config = dict(
    hidden_size=256,
    vocab_size=8192,
    max_seq_len=1024,
)
Below are experts of layer 4 (counted from 0) of a mixture-of-experts language model. Rows are named router (the router's row for the expert), gate (a neuron's input weights, with its number), up (a neuron's input weights, with its number) and show model dimensions 192-255. Each number is 128 + 32 x the weight over its row's rms, rounded and kept within 0 to 255. Numbers have three digits each.
After each expert's rows: "comes after" lists some tokens at least twice as common just before its tokens as in all text. This comes from a sample of Wikipedia text that the model never trained on. Tokens count by the router's weight.

# expert 11
router:054114133117085123132140178145106109111129174120146114124118124154182199100179139131062169139082102127105106153104140063125116146133135121141139156190159176178077207114150134179146078119115112
gate0:137142174123152135195128176139115095147135138119122133110131181101124084088063110168058114112188163071091165098110158106110098076128132121113122165113155081116122127119163091117126108158154147
up0:167094108089107148095148142132172103139146100143053133112100152127199155123149113109146156174103127143096139136097060084132126103120169115076172090152114114087147164138099136146110154171081117
gate1:057206154145126161139162132157118141180165168153136157124135132120173147118097162149102105130146121088118124160117149110136123094147115129119127125121101112128136193104133153161083113182158122
up1:095151137112141193116185181114090095124097109142143158178120106099099143143151114090080075137123124226170095131149125105171178068139118123133068160143106126095126146155087087095097129120081097
gate2:160150176107130148146157185134120172152170170113152102139124173098132100073107054129131169100114124050060071138101137134119133095135154130139121107116135118129167111076113139122176142170125093
up2:137176120189078108119108141169123149124098104125219085096094181120154147093120074132108118104140107070096117151081187139094136071161133068117173157119122136096153087144074159139121146130133107
gate3:138205127169148135129097148174141119146114128125162155106118164140125131076180094087092159113072115115056098083128119109148106109078147128085144135123063098105126103105083153125093095207115143
up3:154148137125134114149142107185132146131094112123203101106163188116090154108215139065118144142118118111154082118095084099192147113041176136123193068138103129152123105140101159133112129161130164
gate4:112150098093166174158058171147134159157098141160081119072168077088167080091119073106179121051152165145072189114183104158155171129126076098124114113167088093101110141116106132147114127167120125
up4:178092157178127149134188072117142091107183139076173150200081192187106134147095124141091112156118056121103073149082130108095084096107183137128132151115210143155165100129161094116122135151135157
gate5:108139069076153131088164134151163097191210126125124148083136110125127119157130104179099120059078172058119167131108071104130129145105151152073094091114116157109092224142208102090133058164153157
up5:178146123125138146111127047143176179121152132119099136109166128152084130149153131166119107105072118155145144148083106133129088089081174105169089057145105119186092179121155177073114119163121132
gate6:101135143178080124066156115122163164104095126155206110089170134083137121125211137077151096169147093144143091120128152101154139115115091114140181118177138129220083128115152113156134148133132124
up6:165106109148155139130135097179192122141132111094233139096153113173100127093147092106116103135101078142167155137081148111134153115092164126099093105174124154159139096103154113096126096124132153
gate7:161091112156114114116158127154157137162124152102146124164157127103131115129112091083123118087120142074116107125088086098182146108121222095104152117120099101097173159074092148115123146155122166
up7:125165184139139061218153049160177165136120135101160117163115162103170140071186127129129150114164129128128103059113125131057126140118140099113186099084101132155149096108168175099101137099122127
gate8:061150155110134173139109131168089120171207146164122129148036123141190128140151101118094177128107093128072135135154154092127078094160185089114127081054087111148132138085179139154143167116085070
up8:097080139107139127123138164191126132156142121088123138179057152171170134156150084078099164162082079140116115115119168094128120109154169152093115137112137149095120143133166098106114148091126083
gate9:170154087120140103081142137138115115151125133121070166126139132122107075096114126061125148166140164124125156080141200129143116144138156101134138109193138115152141125127089135212116119080112116
up9:177100128139118154133125140173146127146132164134154132153055171158139062097102116124183135110101109165104114106113145123135126099129123096120171161081059094098200118080138084151147106134138170
gate10:139114208103124117162069075170135075087143122105088095095128140200107105112188159039093123133108131184133159126077149143137121113078149167162074103183099094142127141108112138094093142123121167
up10:089102138059152098127015066134107116124124118076094087142132190200093153111189154106104086135061101163133147133093158157086144151113152094183088083170144151123134110119112171106138112133164156
gate11:123121089107141129153148163162172141120176109139072122159110135092170159122175162154157142126141190137120151148166182148131136068157110032153190093082136143125129087112107104134169064127120095
up11:144116176115147154142151197143101109162163127148113148134113137166189119108103102110149146077127157151144155046112052130118047038133134050066151125070133117082153126103150093203122116150090090
gate12:150097156099109165110074123151098141109114130193080131121094135080127131100130093108142142110153170103102178137204086179118104105109139146137099144150088119085140132109120158075156172138117117
up12:129102161154172088101145179109149094154122135092057149142141141099123117095152176096184150140075169096152124120123158128179128156178138104116102089111147088099154159115133090166118093093069170
comes after: "\n", ".", ")", "==", " =", " =="

# expert 4
router:131105092104110161157019112172108088120115179150158131112063116167178121104120139109090132106067080091125135167115159129111067099093172091096140157153198139145174185112140147119139138126089116
gate0:047094135120111112153107143124086099086179134171096163125114102127146107120135110089138170128078146187117157116164120065077082169080139114052151135161164108113056174118151099108161109107120132
up0:119139136123165151174107139105177175123145137117115156186137176109129131123162085135127119080106098137150144146158140142113131112093117087090123153103119068160100151127117156141102128168128143
gate1:094109136129089111082110147195068091122109169109126143161199083103161069132050142139106177152128092110106123075170168119137111153153077135131122107087120163152151099098166082208159143135113131
up1:138108173097091132182095158220083132087143146206098134146108105136159077089123097086117209162158071172122105148145115160117097078117119096094137121114148215142131127133141079125115204085145114
gate2:083120122140113121107143139137106087095177116122121134109106110112133157044113094097121155126101166124162198093133122161093096134144101130082122134129152128141122191131187069111134129117096091
up2:123112161122140122140113114111096105103150100183154114214119107163160188194111126103089171145111123151147119123099101160090152099100140138171085125123167168153176123187182081100101157159191115
gate3:153107083146119162143113129121080156135155181207058110160109123108178092141127135150114140146111147146096130156172140072119146102131189077107144098119087149123142188109125083103113174128115093
up3:155077168149127120144105194159137063137143102127099083070166112080090111129165144185091126149151111140131131152158116154129148107141156188202084187152091130195179129106155147147133125158094119
gate4:136133159123156087112089134146146174137120163187133118074099113123169091160120178147094157127101162100062141180142090101161116118089121104150193091178099164101130091071112162146120068152135096
up4:133126128103158150147157108117105101167168061119110102098119109117075152092136111105146155116142150126145220116209114139173125106103121117176131122140130060088123127203130117105118140140136059
gate5:113129108061098136102127124101152103123088128086151140184142154185171158145122154120145124123119122127113083170148144154149212127094138103170142077134129109111088126127117170154155135134143123
up5:113105146117077134145102137162146130104122135130183144119180153159070181101167093118144122097156187116137134156089128163089103104149112099190165161107067126156158131146115140146112131123108203
gate6:106144065155108140125129130106086117170121144141230133102117076128158146133124134104125117119110184119129192122136109113157103124127120091054099115169164128150131163099145087116121080133096089
up6:162094142148149140156134124127119088211116126119155147155109143134135099190090145120125111083116132151158106179134128086184139096096144091017063051151158124111140169118098142108098057084113094
gate7:156106164097168128128114170220117144137134160190172095108113092166132118129122168108133148116154142099125178075150104132090116098123137106095187094139110101112100110092155085100122139107086134
up7:086094149189145150185135042121125113159069145101108157120122137120133157164134110108102138125112067164102136193131182120052143117138135174180074183123133136150139132122104117173091125128144114
gate8:099158183107106119142184188113085133098105152130101184060162136097138117065111131127065089114090101087136095081103194151151099110112123116158142107115101111147118150098117128162159084159067126
up8:145152132155124120123165075084105127179105134134162085138112163147072135154125149105175147145128167149143119151100087122137151206106159104115171152164157171173087127139183124091078134084154172
gate9:136152143109123161128105180168097144134139161100104146101115093119144126108100081142069202137119170070152136094069165104124089112171100100074134076059130114097116116104107144149142097115094085
up9:218098102134206188127162108131127151065139147124120147106071115109142142183116122146095117078175182116096109131144142164082142086121110070075089139030122179085173097123154127096103160165148082
gate10:121102183103147126108109165144152151141114183144133126122103120171149112117120108101110112114095064148129077142161144101177155105021130083146129125066158116053139173095141151134118101125135093
up10:128135074098131180128181132121198025120085151110177107133163091144154182199183133065148148116183166140150140206164201059129102092116080048129116109168121108119171129106133108145062119159141152
gate11:121078037114113099072139117104105108126177119106140119114139095203113132128067109109127186136165195129120157098103170143096146163155089129106152134157145136079128140121151103149137151120167138
up11:166164212121112159107191173129149172136082141169158113119102155092168117204167176127131089169084090112112130109126091086168104136071179097157111075124133122164155112107130146094150099145141109
gate12:138103138090036209133171116136141088146134139110096116139091138094171114118131140091164155161160176130121136108170105067131111207103081115169088107150088119116117138094081120122119123125167102
up12:103097184085148100132119126158111086073146113160136110115152156105097134144156160125068150177188144103148211150110191177119176131136148101078100062150103128100186067125116076104090111096087095
comes after: "1", "2", "0", "5", "7", "°"

# expert 7
router:133169099166160074115105105190122126077136168171105106098100110119169135128149086128105119153063117100111122082136156123123103128179115127061131138141084149130144171111173134145110083141117136
gate0:133157127108124145148139188130068193163166152117141171214171140115113110117155129094067079121091156164087142141110091156123122137064126107194147165103090092132134051126198105138102172126128129
up0:133113124164100117089150147128080134165135134079128137155169162119136172115138109127118099123170090115144108169150134097154119152104110156145132180203126113147093128143134135087089095151195222
gate1:128122119098123178187149155120133113167169154205120102109102107144207131139115131134111100132095109074160133125091115091152128160146080106114176170150076120116113114060172047073100133204107125
up1:134132156070126096155144101065131072110101124076159124159148150148111129118186140079181152089107110193073107173094149112118125144119178148164111063088203187150190153087111147116129180099055126
gate2:151105127060153160101099103126141152161150141188110048111134171124121099141151124110091106146161172087081106111156109108176118158157105157133067140169076124175130097124171106113173101123115102
up2:131148085115139177123065164150131136106148115117140117140082118099115104051055106140119144146129142140130182154167143139157123140150153113111158126195097072184168170124192130095122162217126138
gate3:164165161124153136159092142159084132121181157122081107072088161127106086122096078093177178171113083110127145040147142146119114108117100134075186110150128129146108167122153140137148103106101156
up3:073200185146166136130157151103129112174136156135106127116156096169119134102140181116118189134144154109150132180133157146077136223154119112134197121150150140133128109139067128181182191138148087
gate4:104122056145135154118132126173086095123139152123156112079162111139152135163108159156120183078116111129114119124187174101123113145075097160115150152119095131166106146112154190103112092113136116
up4:122152113089113088126108094116147156154198110202112150107153156107145135123131122118131186119125164091162141178103128140202130116111182065194132105142118074085178094163126188201128152134178116
gate5:123142101100149159085115195115175160122182135165146131068173143058117108173105106089151155117097164109135101108178123170151070124157110063088121133150159104117089099118115090131141125140074108
up5:132104140112150116123161098168194117136099153122155130088095109121139139146130095023147166150189170130161196166130129102100123114122082115155125151100066150143107097147139124116120102112115079
gate6:137121125097122151110105104185106071097161130216123110158124119165144114162122081145125122110136134133149124123134115098074122130181095183072138138111119144180128114124088126163115083165140143
up6:166150139161180158196165134084097174163166145163137075092044203117153105102140170142146124150121127167120157138182088127151118138110180078143192064164148143092158169134135150117186142098140111
gate7:096090094133137200109080125182139124139169125118151093107158130085140094148119120144046113059133176137141123112107161107196140089131166115171075132155169096135129105074172081201221137138135121
up7:075070102095110155126094112140138152108097103149136151126149134073103146113163090123080114100099059170126059115091143102162165125113144180123152167186158079135124168114164162168164110106113163
gate8:103149148150152164128095135083114131158160159159134117089162097120150110154084105094153175103105160173136132131155122142134085123167136166095153059196128142110103093092062114156181124148147115
up8:083139121185136056108111102124135121144110088143126098043138159069157142114125124020169108142125151158138107127168103120120081132146131138116152128139173115091078092132154167152159119129128145
gate9:143138116125125118154106099142160109172187141097141074096093156085129116125179163132120135127086118121126103110148106126129100117090185152139146107199171144126127128094116175169111088151197107
up9:124158126131124145121150211067094083155097149162128130188155143052104123097156064078126101099138184107130120136097143093173119169202104115117107044162137151103144127096143085092140154139101201
gate10:089170120125097145105146179201127128125117136137141160128094083113100170080161143109160164102103105143137141157161126144146097191110076070104128133096100150090114198119153053116123129160157144
up10:114154078124173181192109169165138115113132154126111204103150117140163178058126177182065107166140188131102188090115141124173144118174037158124120117112177141137085159077169134165174087112086120
gate11:129112125076119120126155151147024095098221156109139106135119089115087100128083114120150157142141137093134128142139149164118123167096119136175104117108098122098133128113136146191099112164149120
up11:111123116174132146143072141111098124184135176178149143107084118067129098159053075081147101058130171143141099121162142164084131112173092161162108115124087104135096108076111122147179206166168158
gate12:159105125118113117100138156125133072202127125148121124124190088121121149160127104143084150113091171122110150122120133118166127120133128105149138075148193138111143068114105108131159167146121094
up12:128127086143072137140094099155155056102096126153109146054156104203106103125175154088135138150176085094165087150146183139143173149055084148184136182159126155121105125132127121113144135120075118
comes after: "\n", " A", " Al", " S", " G", " M"

# expert 1
router:090155126129160155144027123164113138135165178146173106141082166113202086114149070144083206103078104074062118137129168130102127165157158098114072104129167100121120142100155141119098108148105131
gate0:087189145185116080093165075073107134143173174172080152173158144113108134175144146120047078144115113146088152124107112108112130175126133160103124194127096084173104165119139127154096071089127175
up0:089136152173156141114105137091136120182125188115137152135167093096103069123139141140102154162134121085111121139132123108181156188143109126112118098079093081147119129101165087116118133108098176
gate1:173109066144072108076147137159070108159166142156126151144127140062145088118082157104071122119097165119098117139166166064141124151088096147099190145104137127072106113121106122147227069121158164
up1:061137137152142127153144112190137148059146130115122128151061092179107109116160160192091129147121142147105165150109139157086159117137121162131164138169147133173153173086128071144115137061171094
gate2:134129136177121096116197080167137115163196164170129142125131158141182158094077192137136123147162182106138155075147094131086126139161119104131153158109160124180141158099157094137070113155191182
up2:136167123107174088105114190075157138118081124087129163095129075109083152093163086111085130187114071168106112117113142157184129080030133111132153115175084166107153120102107114134172216091134085
gate3:117098112087105162087126141114060093148087141140092106146132155119158113100159123148095149108139193118060173093144162116159115102127128116179112114124147134095091109115144171188123104171131134
up3:154163177182125136146120080141141157097105093081114165107135153125142192119135123175113160035102162164108101097128136115099125119135112181164121129133142163134155101141159146105081156093193164
gate4:145143098105097164057104143152118125082178167153117165134096152109154074152114152111087118110105110081099097167112101115132153128116146159073178169182149113086134151076131088132184087071080115
up4:152115097094109174085074112122107113132141119098172101165140205098083091062106082093102053118100148121156100105078146097153198172094115189132149089127099090175119095135151149126174124138125161
gate5:087113141070114118172138141104068021102125123111141131124112087118154107134103149099139148144146138172131152157086110057154113150127125095134152155126080167161119106106150122107157103099046105
up5:130188119125144143133127139137178148167138163129117148126070121146147155153080104135160128072086114120131154157128129190118101098164170093088108153154141191079111132095078114135129242183122127
gate6:113145130104138161145120154088148106100110149127094152112118132129113038192144095076159149133120150149140144135164129120163147138143160111106091139183085049155152115130167127129110124118040147
up6:132116094080140208192095144112071131079122146138114084122084123141153076130148135071170126102023150132126145188155106166154092122104112119054137097161159089139157206148184129112155134147084111
gate7:124121099143173164153127128151124162097158125118183158157195123139157085121141125132151139163100161174120150120093055187122141107092183164154098152127110058103172129140056095187108056116092160
up7:105148108074118125141116165100066096141122137180148141137187142125152131146099144099127122114054168148131128102104169141121113084140166175132113083170157096109149130136066049155127100161057115
gate8:132090157159135113142180103114182154174140168118154070106098085114198132092096163164106139155186201084084120106139131094096107149124113067100137148099129130183119093099129107153065129094178081
up8:112156124130109154107103136114121131154060121146119152105177129137137163091109116071141134096102182105088056138141149111079130118177130161053129119167151143086123158146170143118159152149112149
gate9:123185105172152100102125165097145151184073152146169110125102123137238141160151163172109140186142091074094087122125121119113117143115154131155136167099111093046091169143125142183124079106163145
up9:103081151170181091147128125177113126072112094099159130096096140093084129079095084086117146150145100106146096100127142196112150074119112155149120165105115128120072149116135162134125174128160124
gate10:131093140099118178099127132167052141109133124188113139186091166168130159148177150050123147175134107121077142132143162092099154155102097172045127146116127122127133121122173160136045114123138071
up10:126142154169147086125128196152123112135130133097118158051210134098055041170089133153097104102104125156120086153124158163213061088106202081165091134156159122119096129131081094135140060175077107
gate11:100132142142074114138130151145076162160103171117169148124149099167120049175097160114097080141097141181125133121199172099126105108126101162109153182125099113125095142089108112126150126131089151
up11:082141166177093149145093159133134138106117169147067082085101139134183113083114146194139133120132147142105199127105081138073102114110117111114100138144144142121113161127187124146135161125224104
gate12:055170166148111110141085152092133137165042152084122075067181148111117105124041117121151146115166108100096133164157111099193187155127167105124120117164161177118100101127161106135123048141075093
up12:080105156131122133150112106156082137108170125173141135147119147148133126173095120140113103132115144198120196073103156083162145119116157165163146110106116183136139143124109134145127130132196143
comes after: " ", "1", "2", " the", " a", "–"

# expert 6
router:067101140115120148179142149197125124117122164181118139109123094145155147117150115136102158108114080123143099168148137077159134081116117130049142140126181127080139195081144099143157139152111093
gate0:111135154138087129148156155110128105100150205092125126106113135150200049069164172081132130101143127179078127139070130103166119101068131088112132115114157183144137155035148103192110153081121087
up0:111156154098154153131186154082162127094132110132150081186137126129127129118146161141133145145099118102049060089136054119101193128145151113072098103117155153092118164140058078086055100110123093
gate1:092146207156127153068138125123123129121115142132138134144121135134113113125184173130091110132123076138083119113165138146160147138119209140106144073066098126112117137104172153177070099079136135
up1:134157230136144166154103150110089153134119142187114185183085126139167135124139104145153095132157088160104086150180119125161136088149148121063135115113189129113134163105135102164107132111131118
gate2:071102096092088134122150115110156134142147164130154129113116206127113108085122158219096143094132177123131134148113140057137137141141128113169179114161091131109169148113141182168060134136171106
up2:136135180087129100182179094072132138148154135138114049097167155153153158099086125166127129122122200127131136138128087116121112099113068102167177083105100120103097120148188153123090115125145114
gate3:134122100083099144132119094137064177092124109107088124162172144138112156113125091121114100163115127164124142118117153098139251181084117174094118111145112115135116074155095138130106086148097124
up3:081135201146080143126138112149092113119132126107125122160094167147123132083071134113107161159136117103093139087165121125140145080152143095143150075144073094128133067143127110130101130088151090
gate4:142181131142085148116137155126033161085152184147119155121122102073132149087118083136103132129140128113069124117102110111130126105091180050173123119138154142113164109070128110153147165136122122
up4:137145173141070163149181153047065135092155136173119132155105127130169162092127058147180158109153170130130125102094119139150074100098090099137126051097127148082154116131097108126133207167117102
gate5:127120202138095067140127126124140133149148170140165145073159124129254080095112145118144130184148139190054148094111124087121118162176125164141169086106156150108079152091106097159104127099101108
up5:140090171115130115168081131188129227049117127147117087160109095154024128181128110120133113126113133139116139156135150144157085097094127102111125124167076128153156126120128179133136102118124176
gate6:139106112177109115140084213110104075170181138135072121133084108100147147141115117138144115162187162120111100099141097156120156112188186097109150120115118087125110146117146081129131091102140157
up6:141133118112137090125105054122140121093137126136126118149159150206151159225156134091153126121114136141169090156125129044103162107162103159132173072239119124143141116157105163136115085133163128
gate7:125185111095107162134175142147118138151139141120173191122196176184126147133139150138102091137117115138130147144119137078140083116141195128147107146167107155148091153119069119148119058130162154
up7:101141092126128152166062160110116097135162140097116131112183088071186171092160110117125103075099126111156184122126123137156115149164073171099120179112141140195116189124219061134152152135133089
gate8:099132133126133104106156169101118102201175140137151138099165061164090097120168126100098078169124196145154072139155143058160124142097134130126215146165086079160084155126195108174145092127117140
up8:082154170038154145178121153099135139128181145110145128131120120087109111109124148106167022078090107112133129077121056163148161157116125217156124137206156100175145118115153103152139107122062122
gate9:127099174108131150103107117131142139130091142162173156183115150078129142148120211194144175121134146132079120088156168151127065175143085135113107131154092134158131120116114144138122103164094113
up9:095153106129099121207114127110109115104159144161140135120166083182196146133126057135081111128096113178163155185125174144165154093111133167092164153086178173161102175122153098164129148099131149
gate10:155111123116087065133134105123153153101073177156151049124169142077139112149110187123088140104124211121118182087181121148142160124074177117148107114099123111163083156077182109213101121082122150
up10:098156101110179143100056120162090093151154120104144174096156157168103111164156112166140169183189046115127082101083165111062148183129127176171100128143160136122105096118074148115178113136125099
gate11:110185171134078159146073177132075104137104155142099173153106122114140093126094137149123067140126134129091126133181135059165086125161127130130152107086094123124084153102141161091136116141116105
up11:151067081047118137085105130179126096095139141125143109116100149100052156108151131130111101124103168121156121112094086107153183141147097163116102129142107079155176113165119115070116108175143183
gate12:128121147101116133146140120123056180137214184122118096117049130105124124091170117110114100152133107155079126105121118128205159095119160098155173029077135058127145152122103137138143116141158064
up12:162153141198194147103154162109202101121082113196155095142188123122140104163128097116150133084127179106128099151077153154116117109047181126112171169092102140147191081124136119115133169099084160
comes after: " ", ".", " (", "–", "|", ")"

# expert 14
router:115137082111064172156159131158105065121146152137169159119128091125127145128158117110100109136105121125077144127140111116124114165114188090162108163114168165152142205081119106094171086130165116
gate0:085143178150076167099178152111138159163038147163135118124109125125101141087138146117098082188087092142121201085095092137070146103142184144198099135109119137124092123113170051168129136177146119
up0:134141159188126149133105192123107054165148142136093089115098193073125166159097162119115056169138088208146157158118121109181101151110153166109075119155126107119072116175159101141187121105118109
gate1:075139104145133163136113181133096096126145152140057142157187100149202132176157141091061137166131101103131109121168141129134118157141100072103090144104181114111113192096134146176098110126128088
up1:091141172145166043102146119144132110134127132103145107123088182117146110128077123140154158117133154127142101126213126079144144138252132152122126120143160146131124122135136173142101161116151138
gate2:106127145053081169122073145131097084121155127118096068153172138117203142122091096100156110160155100079057140102067121121075125131154124103093079080129179148210170163075202079095131136155150103
up2:197165115189175151152162191141121153177128114196076210081124175091159121118176158184119131112066134082157128129140105135140082107139093125127132181161092044059123124138061102140165139156127142
gate3:111113115091106162139088142128183124111059097154151078128140129185142063113098113066123141163112104131130124144114154095137120146098135111119092115151167130116151104131071182116167046103138173
up3:137112170130106117128160103123144179216097126069112146181060113150113155159136075146132137161125139169130131132122141106118188139108124169077194141131105164122145121123181172104097123197077166
gate4:126137092175143194157130122121077121177158140079158210167091103089178145105134147177083072122072133147156114209056092147099138126143070064114136148077181146141152207099165084126160124160121089
up4:151147201102094092149109128165174131122043137145148096118105133170151107119127088184079123124152135107108143118143127107141157156057130201116120155174111078080128063154133213123130097175117146
gate5:145141122208124182142142089092103093153161168147109147120119163139143113097161167108148124111106152220092142156098145139120111198163116122156131117127163093132089151103140106147125111160156082
up5:133132127144075149126190099102150127106111130100097116159079124124117120128118204166175124096139163109127161108091160123108128100192067064115074091132142121094130124115149105157163102161114100
gate6:116127154085143169158152140170124137105083167201162161177148137141128113142108091146156086094156118107108162139133139099150213099090173119160155125175087136139159108092160071131135088130097087
up6:152163180181163062138133140136145148083113102117145097091181137160139135177091079059160128200165131151139100127074143134115088143097083117130111154169157123160084152146114206146102113102170086
gate7:064131119116154152064126125150104124168167139141176153092125117089139170140137158049070091158092092102138128151164135111146137150133129092082138145110122164145160152103170115142112082118117096
up7:089141112111199181132080157128114143160182118164212110076143134108145114100098190086120101143108097106119151136157128143157139146130101082103121073109129155163147168107163131135093125137130064
gate8:148092168105116129096118148128138151166115153167128111084181125157139122150144130103168105162103126168182094085120132148142167136110114133128108091125104142100153178102181210173099121134116109
up8:125132108152166070065094089125174149144159123151163058095125173157167090158101094094109164073135109126163113110115153090095099154066141130144204064181151148120142152094160163165128077097164115
gate9:141126090083082184057073164112095137203154109135131138061140102153134138112135162115079141100140168119122147090147143110161076123145101084086071143104141165180112203139206133141125148103156141
up9:143101079052121168145080166075122117130148098100127082110142097100116163107117123087129150083135149115165115124117158125185108116153095117074124133111125104138141131101095133102145148109197181
gate10:149131141095157155116158124101148095144106120153116144102169141191157115070143133154122101149171100152115155022106078121129071175125168157141148167163101074135193092120072143138158055122154107
up10:143109139064137188126137162159117078158133119140095157156153141123069164124131126133131118120158146102126232097095102136115117168141122140138175206132177100095146122112093076114206091120101092
gate11:107027130097135129109183184105080136109125157109103046111169163140104130087068095121161090195132123134167151129099101112111097168091150106092052118158106067139199159110134131154153073134174142
up11:135132142077171134131113095113134126063113134120139110155101122102121108190174143138124133092157136143120140118162132110153108114130082140146187144088121139159091082121160097117090163084089074
gate12:172140164074150084141160138111210113106100138142110121146125115084127152199137170115155107118082174112093110129181123121188141115125059073083165098118083101102149130072149200128174152106098105
up12:115117158134134094138115143158154147074147146105097070158129142123127084179108158138134153155180128169135128136108151110114147115157136100144132119065093165145197073109089157101131080115126047
comes after: " |", "|", " the", ";", " a", ":"

# expert 9
router:098137078142128088146110073118107119127190179095155148118145103169128140101130078128150166076073079082070079188108153110112130086151138128108089169151168138160169143108112146115152114125125158
gate0:085121110141151187046119145177082187122127142145093169073098110138118145156123178105124110153173123226070112129129148083129103153096142156117139149119137129195108162134107094133082080104065167
up0:136133107137121167075144152153096126255132158065165149144083142122146122101128126100109089108118162110145125103130095123149085124136125135134066111144119152102153082134134091122159129152195161
gate1:123048099100140156113178130118105078118146162150167160191163139140181136157097120174129197161136169089115105133166118135150078161163101107115146152123134100179159142122133148153111146129109045
up1:138107082068110180142147085144126096114147147110156132113144101116152108109087097098172255180083137087079131122165162158140118143153111073133119134123124111119166080132150112105072191114121105
gate2:060121145090137185118100108178060119124145122155146099132125079205117042121104083160107101146133107099103090093055145177123137169128140106143099098173128108163196130093127097128200106106081126
up2:164123130144107100155177144126172191138114153069114197197117154110123124110119132139143148095150080147188130119169148123156115133135106132104138145084095117136138124140117137166082123155194072
gate3:078228156147074147165126130140107143130184149164116150081130148131139103085100116136140165161106124126120143167151120101154084087075153118054163121100112117153147103108126076142139122049068111
up3:104144070124139139153156143164104086074118125185160124087141153167142161144108136149121191167145100181092139133120156104140131131149125121104195130134159106151210119105131160137147087085073121
gate4:139057159130107113098169162139122133113115183153089088092163107145098089164115124110154158186116119167100141121121148098130129173111166177081129128124110142123114146078127134123159046040113164
up4:117111158115089160113081089125132122141140104127129144111150117124091105172151092131153165159135133062119162200165119142074133109120097109090072125119185102168104111128133114110146075098129158
gate5:122120171113130133134150134096133128110160154121093129083152160136159104118105133156146134138169137202119166143148114083143105113098024159141060098118218107159103175122091115136119148126162112
up5:123140124140102140136157140097145079154190106106128127110120154137143168122153177116147109193145119212123190169128128079168136201137094167066173112125153154084130168117123123137114130128129119
gate6:133125171126063151086095159161140068179133121138089150111217111126186147095157111123158127094144134099118146078149179107146185152149141064149089130196081118104227153100170100118164111160172206
up6:117112086107116145129082112096107096096099137111132105147075136126158142181186168211113150087151109187097156141084168130131051109108144183132123100175121080076168105151138158089124106153098107
gate7:123105155092119121144060145146114187100166131149175125061131099153187096128121138136094143107134117079135111067134109138128130127127154110139127148215164130149065166109190125145106134135170089
up7:123181106194165055175100101083109118082132115138107159062130148128158120139131178167116121112127123158147144139153153095143146176112140106070163160169160146167137154133108154179120129064164104
gate8:118172120090089136145121116136096130108184150115149123144096143092135096138121111156130107118110130125160129129145114120065101158101126093074144182070124110197167074126141115145148182127169111
up8:057162208113110095104134107126145094159089145131127108166172141141134088201131177181129054146117156143117156161151058167123149151062148087126113205095118160156174150104154100192196153128160162
gate9:146122093109092129122095073117117146146167162132222135105109163146109131125062121145124132145157090126089103096054164146107077125107130150101180119148113064125193034132142121102103104089087140
up9:176139091074203138114090080143138164149133136144146168142131133145169079132109161122124190123118150131084159133112153151131093168141127129119161135120142122171113167130158078142129179143138107
gate10:069071128159143083171138164110160183112156149130168129045121100083113113133088159093116195147114130108151141122171127122141089152131095140184137143169141102074086147100130145173125076166135105
up10:158135142156139167108088136131129104030098135085102156123155147202153111135167102156103084091145135151160142117061126090123172108074188166110090141099126173134138142134122140113170089095154128
gate11:133108128164112098093135154115147155102105199090096139161118122142155088147094134185142108117190113188067115109136120074197125124153158095109164062061126160168171108080113177176153062118090077
up11:153115160158150094137110158126102177143068121087129158072135084142136119201117174064140125153162108119208163090131187183177170107110144150207094111146109172094086165117130136104119162160182125
gate12:139183167123156093153150080087144169146125130131110139113163134145142165101111173122125101130090147161177139138141187091118128154140162150153194159111107121213126125116140087180111073054144084
up12:092144127098100120133167120074128116151092147150071120161132102149135087110110168092170182145139156125088102157075195131129082197107111115138131066168133114180114104119134034142142146121127115
comes after: "0", "9", "1", "2", "8", "3"